config.yaml
n_layer: 8
d_model: 160
n_experts: 24
experts_per_token: 1
d_expert: 352
d_shared_expert: 0
activation: "geglu"
moe_layers: [0, 1, 2, 3, 4, 5, 6, 7]
router_score: "softmax"
normalize_top_k: false
routed_scale: 11.0
balance_loss: 0.00235
balance_bias: true
router_cosine_scale: 20.0
init_std_router: 0.012
lr_router: 0.00268
vocab_size: 8192
norm: "rmsnorm"
norm_eps: 1e-06
tie_embeddings: false
optimizer: "muon"
lr: 0.00779
beta1: 0.93
grad_clip: 2.0
batch_tokens: 131072
seq_len: 768
train_tokens: 455600000
steps: 3476
dataset: "wikipedia_en"
Below are experts of layer 3 (counted from 0) of a mixture-of-experts language model. Rows are named router (the router's row for the expert), gate (a neuron's input weights, with its number), up (a neuron's input weights, with its number), down (a neuron's output weights, with its number) and show model dimensions 0-159. Each number is 200 + 40 x the weight over its row's rms, rounded and kept within 0 to 999.
After each expert's rows: a language model's description of what the expert responds to; "comes before" lists some tokens at least twice as common just after its tokens as in all text. This comes from a sample of Wikipedia text that the model never trained on. Tokens count by the router's weight.

# expert 6
router,213,230,139,195,140,161,163,152,244,186,248,160,179,232,131,223,149,239,280,292,201,255,203,229,182,171,177,221,231,249,238,204,180,255,216,193,241,171,154,211,143,113,240,224,224,237,154,220,211,212,219,152,82,190,185,186,220,223,141,195,248,193,140,230,165,218,215,197,216,252,216,199,101,192,219,210,159,196,240,230,164,242,279,260,223,202,221,206,196,159,151,155,273,200,250,197,216,235,183,239,195,211,211,174,318,220,212,130,182,192,225,194,175,201,236,198,166,239,170,162,165,177,175,205,201,226,259,208,258,224,201,102,198,179,120,182,224,193,232,218,117,156,214,224,242,252,243,228,156,225,221,205,244,305,226,184,143,202,208,206
gate12,210,245,197,161,280,149,215,116,99,235,236,261,201,202,190,198,184,232,169,275,167,242,124,187,188,249,238,225,166,205,199,263,134,86,230,185,241,158,231,313,183,192,192,185,247,195,193,148,149,211,206,158,206,125,263,168,140,168,196,251,177,169,143,246,215,283,153,194,197,165,210,176,200,158,224,150,176,188,256,166,186,225,197,234,182,185,207,167,203,158,250,176,219,172,223,206,186,203,236,202,113,201,214,182,271,206,249,180,246,232,139,131,234,201,157,170,234,229,263,259,142,201,175,235,188,177,157,191,263,187,221,196,197,159,168,228,214,174,203,225,72,236,178,207,255,202,162,205,198,181,186,203,154,248,215,180,168,185,166,219
up12,160,204,264,228,148,182,177,265,291,167,185,192,165,238,263,275,198,167,240,177,203,271,140,251,167,193,192,217,235,237,186,241,143,181,217,229,162,163,119,141,183,159,257,210,226,211,228,200,146,185,262,283,260,229,194,228,234,229,209,137,214,229,152,169,230,167,221,209,201,156,128,197,142,159,153,199,212,129,200,252,170,235,125,232,174,250,228,220,153,195,193,312,191,181,241,207,272,255,216,229,226,256,201,106,182,134,169,222,168,235,155,228,184,178,249,226,226,169,168,120,226,183,262,186,185,274,160,225,163,198,230,166,200,206,234,181,176,183,139,160,224,193,198,208,232,186,161,207,224,125,149,204,157,150,171,210,210,178,191,154
down12,203,182,205,188,211,186,211,245,155,173,197,160,200,178,159,213,152,199,203,252,178,213,220,171,181,209,195,207,197,234,220,192,145,146,206,231,210,154,230,304,149,204,119,202,112,185,161,189,254,201,248,179,194,207,209,207,239,230,219,177,212,175,273,245,148,144,224,225,297,209,195,169,211,214,170,125,236,179,130,251,208,227,284,233,131,179,183,147,203,252,265,148,151,228,171,206,138,285,227,164,239,193,205,179,182,239,147,192,199,177,216,162,181,233,215,263,170,205,231,192,288,152,182,101,118,189,170,200,130,199,244,210,209,161,191,235,230,233,181,209,170,231,221,272,238,220,203,122,233,219,176,68,146,204,225,222,243,202,180,270
Description: Last digit of four-digit years in dates and ranges, as in 1934, 1996, 2007, plus century, BC, ago and (age.
comes before: "–", " |", ",", "5", "4", "8"

# expert 4
router,207,210,181,217,149,274,217,172,209,273,195,221,223,274,161,180,184,204,198,250,193,243,220,183,209,138,215,123,181,160,199,230,186,253,232,187,215,162,198,251,218,168,186,171,204,208,150,172,155,206,135,182,155,246,157,173,238,246,204,158,147,207,159,179,167,197,189,174,149,211,212,239,195,202,194,119,286,224,190,203,123,210,219,262,224,274,149,197,146,167,176,174,232,164,205,268,253,204,181,179,245,255,171,153,118,221,235,157,139,254,283,221,202,148,237,192,244,263,193,160,255,239,126,183,222,321,164,219,225,197,286,165,169,223,206,195,228,217,239,149,150,167,281,220,239,190,257,194,213,172,236,186,202,191,176,202,310,207,206,155
gate10,201,155,151,145,177,284,254,186,223,223,175,211,168,284,187,195,269,176,144,150,269,201,200,201,168,226,220,172,204,170,185,175,185,205,178,170,224,258,172,217,223,140,202,226,221,216,205,162,197,162,250,217,250,261,245,219,284,240,146,209,163,196,204,198,192,217,264,183,202,228,274,195,244,174,185,189,255,140,155,222,200,173,216,144,147,197,253,231,182,180,176,206,183,213,132,211,155,236,193,186,235,312,132,276,246,112,270,164,232,193,274,217,181,169,190,181,224,127,177,278,249,161,217,146,220,193,175,163,177,136,84,172,177,159,205,292,180,197,220,186,283,212,208,171,269,196,187,183,201,198,191,226,230,136,207,244,212,165,193,219
up10,208,217,158,209,148,128,210,288,193,172,215,235,165,168,244,180,262,216,190,200,176,179,94,182,196,176,242,140,260,271,133,176,175,219,127,226,210,170,217,227,157,236,181,196,207,236,219,261,158,213,140,180,229,199,152,239,195,221,194,205,177,115,183,121,164,208,145,172,190,193,161,168,217,199,201,223,221,222,282,236,170,181,257,185,184,193,243,250,258,173,188,197,171,249,117,169,205,191,240,247,211,172,129,204,181,151,174,231,206,237,275,197,233,218,163,232,190,179,120,147,278,238,187,212,226,260,178,207,110,204,149,153,194,247,151,187,175,184,74,160,147,186,243,199,190,285,160,200,215,176,194,204,249,229,146,183,224,179,205,256
down10,240,228,222,277,191,175,185,132,163,183,178,172,192,127,159,183,196,262,201,189,197,140,153,178,186,192,184,141,255,151,303,183,189,327,216,196,248,245,258,194,206,292,146,297,240,159,187,150,215,247,152,213,150,242,146,224,194,138,173,182,214,255,205,229,123,158,186,225,223,219,158,174,227,163,189,200,196,237,204,192,201,134,271,168,174,193,205,252,218,194,182,136,164,242,199,217,184,181,209,194,166,195,176,178,149,239,204,259,137,219,183,252,215,249,236,206,202,245,155,184,231,233,81,144,188,130,250,172,203,201,191,164,234,170,207,157,221,202,229,163,199,220,206,208,237,189,245,158,218,157,313,239,175,188,262,208,219,231,208,179
Description: Digits in the middle or after the decimal point of decimal numbers in tables and statistics, as in 2.67, 45.14, 3:38.011, coordinates.
comes before: ".", "0", " |", "%", "5", "7"

# expert 16
router,232,218,240,170,151,176,202,255,214,269,271,147,194,177,155,173,175,195,187,171,139,220,146,230,154,222,233,220,200,145,237,181,176,169,182,237,207,153,177,242,134,163,170,155,180,256,229,214,125,181,157,186,188,193,109,174,221,160,213,264,241,244,233,152,114,202,141,227,222,233,173,255,180,240,164,133,176,176,197,221,279,229,223,211,158,199,186,146,171,253,208,171,282,155,181,232,172,272,216,188,186,249,139,241,214,269,199,149,175,232,275,184,233,261,266,128,210,284,143,185,226,211,160,196,198,260,216,238,252,218,225,188,193,222,217,210,159,291,204,221,214,174,207,161,131,248,168,239,179,128,137,207,227,208,260,210,235,195,163,225
gate1,199,115,204,237,197,169,189,219,203,263,200,201,156,226,185,178,213,198,158,276,219,233,164,209,226,186,205,164,263,127,124,201,224,198,192,214,238,248,247,113,153,185,187,205,180,172,196,139,150,193,195,186,203,217,225,194,173,237,251,199,219,231,219,150,212,282,264,185,197,223,107,134,185,250,192,277,189,241,192,281,296,179,284,250,232,175,194,192,128,198,127,261,236,214,199,177,200,205,124,189,219,216,175,194,178,163,118,290,153,258,168,210,192,199,232,226,202,255,249,195,221,281,225,230,183,274,176,201,268,234,233,218,199,187,181,191,273,260,217,260,224,243,185,179,204,148,265,208,220,181,223,203,220,223,234,235,191,295,202,215
up1,209,165,198,238,337,258,163,155,228,218,221,223,112,128,183,168,254,203,202,218,230,207,179,151,227,228,197,192,248,210,172,310,192,251,208,230,156,190,218,186,91,193,203,187,175,208,241,201,189,175,142,259,222,138,230,168,213,233,228,323,161,261,197,197,184,278,175,228,220,171,163,159,113,174,210,184,271,222,167,247,260,200,136,242,168,202,184,164,157,121,206,255,228,199,180,283,202,263,208,253,147,189,241,208,215,192,207,240,184,187,209,221,236,151,192,166,201,187,199,194,211,206,257,279,253,227,188,215,245,233,236,247,170,157,172,164,246,211,161,244,173,215,184,181,192,167,260,165,183,201,221,225,138,228,225,166,173,250,174,186
down1,166,193,98,179,221,206,183,134,182,250,150,178,184,157,151,194,106,238,148,212,233,198,255,211,270,164,263,186,221,209,155,122,216,169,163,202,200,175,235,131,136,235,229,156,168,205,167,204,191,195,170,201,229,161,193,209,209,201,243,112,220,158,175,166,191,200,198,214,134,190,222,188,203,250,189,166,211,193,255,228,238,97,214,197,141,282,229,150,177,171,220,188,265,224,175,246,276,180,196,175,264,200,181,266,135,173,286,186,108,232,199,180,147,167,157,248,151,198,197,183,173,206,259,223,243,246,172,168,149,199,163,241,204,166,265,285,276,236,215,265,166,237,149,161,210,200,260,172,188,210,206,245,213,210,163,196,245,194,228,183
Description: Nouns in institution, place and sports names, such as University, School, County, Championship, football, team, often after State or High.
comes before: ",", " |", ".", " in", " of", "\n"

# expert 20
router,168,200,284,225,186,237,208,129,155,221,250,163,199,245,156,258,143,227,241,184,235,220,199,181,156,140,193,217,156,149,283,190,187,191,211,226,213,143,185,288,146,181,203,186,188,242,200,239,242,291,196,200,137,203,114,257,201,148,193,192,203,225,203,212,202,185,230,210,143,227,162,248,198,219,228,132,182,213,222,141,193,195,202,196,100,224,181,197,169,204,198,219,234,196,226,245,201,235,200,171,197,234,226,229,187,228,239,215,188,199,218,207,157,246,292,200,225,223,181,165,225,253,58,179,138,214,184,254,262,245,220,233,248,202,151,236,200,200,188,225,249,151,220,149,175,159,155,305,118,142,166,261,215,246,186,203,212,148,222,122
gate11,186,174,280,201,171,229,248,199,204,176,160,170,217,234,196,225,250,195,150,135,239,210,143,203,278,165,246,225,231,287,176,195,189,232,324,197,199,166,184,205,195,234,196,205,171,205,145,182,173,184,229,163,217,268,223,188,162,167,252,195,282,224,230,190,210,148,246,172,157,184,242,121,226,260,196,184,268,191,195,205,191,217,200,150,205,186,162,203,187,217,164,266,167,197,188,190,231,200,186,182,208,192,132,196,304,236,237,197,223,157,157,224,258,130,127,169,217,167,187,143,213,226,240,206,213,276,128,254,193,203,157,204,217,201,211,185,113,217,130,201,172,198,195,160,223,180,180,303,129,184,138,221,268,235,219,231,134,213,121,278
up11,194,244,267,230,195,193,139,201,239,183,209,214,206,251,209,253,286,208,282,147,229,175,212,266,139,174,260,162,126,243,185,158,168,262,276,222,185,203,177,192,205,247,109,233,126,173,127,230,257,220,246,232,249,222,206,180,184,191,244,187,142,173,151,174,202,200,181,176,227,192,159,119,274,183,175,255,195,160,145,197,162,225,215,221,220,252,193,231,179,169,181,205,122,204,260,245,168,164,154,249,226,224,275,135,123,152,235,233,217,207,197,192,195,188,179,271,226,210,216,170,195,247,148,209,208,214,205,192,203,175,269,243,187,229,202,250,168,180,220,176,290,242,158,121,256,195,198,195,146,246,193,249,177,175,245,280,181,219,192,237
down11,234,168,170,194,233,160,199,192,154,194,224,141,170,218,227,206,288,242,190,263,183,207,247,198,243,220,197,251,190,285,189,181,232,187,217,167,186,152,150,251,211,252,133,122,252,198,237,185,176,232,222,247,130,151,170,209,204,170,287,190,223,172,206,202,199,125,295,198,227,278,219,160,256,237,256,246,220,209,166,150,140,254,138,202,196,172,221,279,152,251,243,215,261,237,221,210,231,256,246,268,194,130,231,301,211,238,189,216,135,214,216,134,173,173,224,201,193,191,230,143,160,171,247,240,172,162,184,257,191,220,181,198,175,194,199,210,224,199,191,210,159,268,231,203,202,210,120,156,304,200,249,216,226,231,163,233,187,243,202,165
Description: Leading or second digits of years and dates in tables, as the 9 in 1947, 0 in 2003, 1 in November 19.
comes before: "9", "0", "1", "8", "2", "7"

# expert 15
router,200,201,275,210,323,175,183,227,221,247,283,194,216,166,278,195,167,197,230,175,160,219,257,194,285,209,199,209,236,158,235,133,91,182,147,230,154,188,155,163,205,216,180,185,195,188,186,244,195,218,217,243,183,195,188,218,213,183,257,210,151,190,169,220,190,214,242,213,219,207,167,209,237,252,162,203,121,160,199,239,183,99,223,264,168,188,290,197,234,139,260,198,208,171,206,220,209,266,213,194,229,112,133,187,202,179,228,202,186,131,269,196,152,223,188,134,212,196,187,244,148,174,179,206,87,242,187,208,218,114,172,230,190,166,204,212,250,183,204,172,231,227,209,221,234,232,222,222,172,197,158,164,285,175,170,193,85,202,174,209
gate3,268,251,169,196,205,286,236,200,186,242,241,182,285,203,177,227,231,186,182,290,237,239,219,164,164,206,146,251,135,158,161,227,248,160,187,238,210,231,238,236,200,187,163,152,210,190,198,174,215,160,147,211,240,217,246,210,169,177,194,166,196,145,182,246,213,271,179,269,299,199,138,285,160,151,191,203,200,233,191,250,157,160,175,275,203,179,263,211,175,239,232,107,184,172,219,184,173,183,119,143,176,223,144,143,125,166,206,202,185,180,150,217,244,230,203,188,258,256,119,195,207,255,183,221,207,147,173,187,185,192,149,245,101,180,216,196,224,191,189,196,216,230,152,160,148,211,259,227,183,241,214,193,176,162,217,258,178,113,195,256
up3,210,216,255,207,258,223,233,199,233,205,200,241,258,188,267,245,204,261,199,204,150,198,215,223,172,246,221,174,202,230,153,188,185,189,250,199,260,167,143,227,243,267,218,105,262,181,174,239,238,179,168,219,149,224,243,156,283,143,226,186,221,205,273,143,248,200,233,161,221,177,203,208,187,243,275,197,162,136,232,149,223,163,175,240,198,186,230,157,195,278,204,204,263,192,229,165,143,165,182,212,124,177,181,229,251,94,132,122,169,156,221,258,227,201,195,239,234,175,245,189,143,160,190,160,124,199,258,144,199,234,188,161,196,197,172,274,151,237,229,235,195,274,224,208,172,210,220,185,199,188,180,191,205,262,260,271,152,173,169,121
down3,217,97,200,233,239,188,163,208,173,198,206,213,148,172,141,178,195,153,205,234,243,229,188,220,184,194,213,226,192,238,192,171,202,206,190,205,139,210,206,163,203,209,173,208,231,208,159,185,184,204,215,183,186,250,174,268,292,230,166,210,204,181,156,185,202,206,223,194,111,145,219,189,214,246,174,163,227,246,197,237,185,183,223,219,159,170,260,211,180,242,121,188,168,252,158,188,219,160,161,111,256,263,166,193,240,163,221,246,230,230,191,141,117,228,215,124,140,208,173,194,235,176,260,311,170,245,159,235,279,174,204,179,232,137,284,186,222,192,184,251,151,188,227,263,243,169,250,104,188,226,259,114,234,246,173,155,240,270,121,227
Description: Verbs and -ed/-ing endings after was, he or to in biographies, such as became, began, released, received, demonstr-ated.
comes before: " the", " to", " a", " in", " by", " as"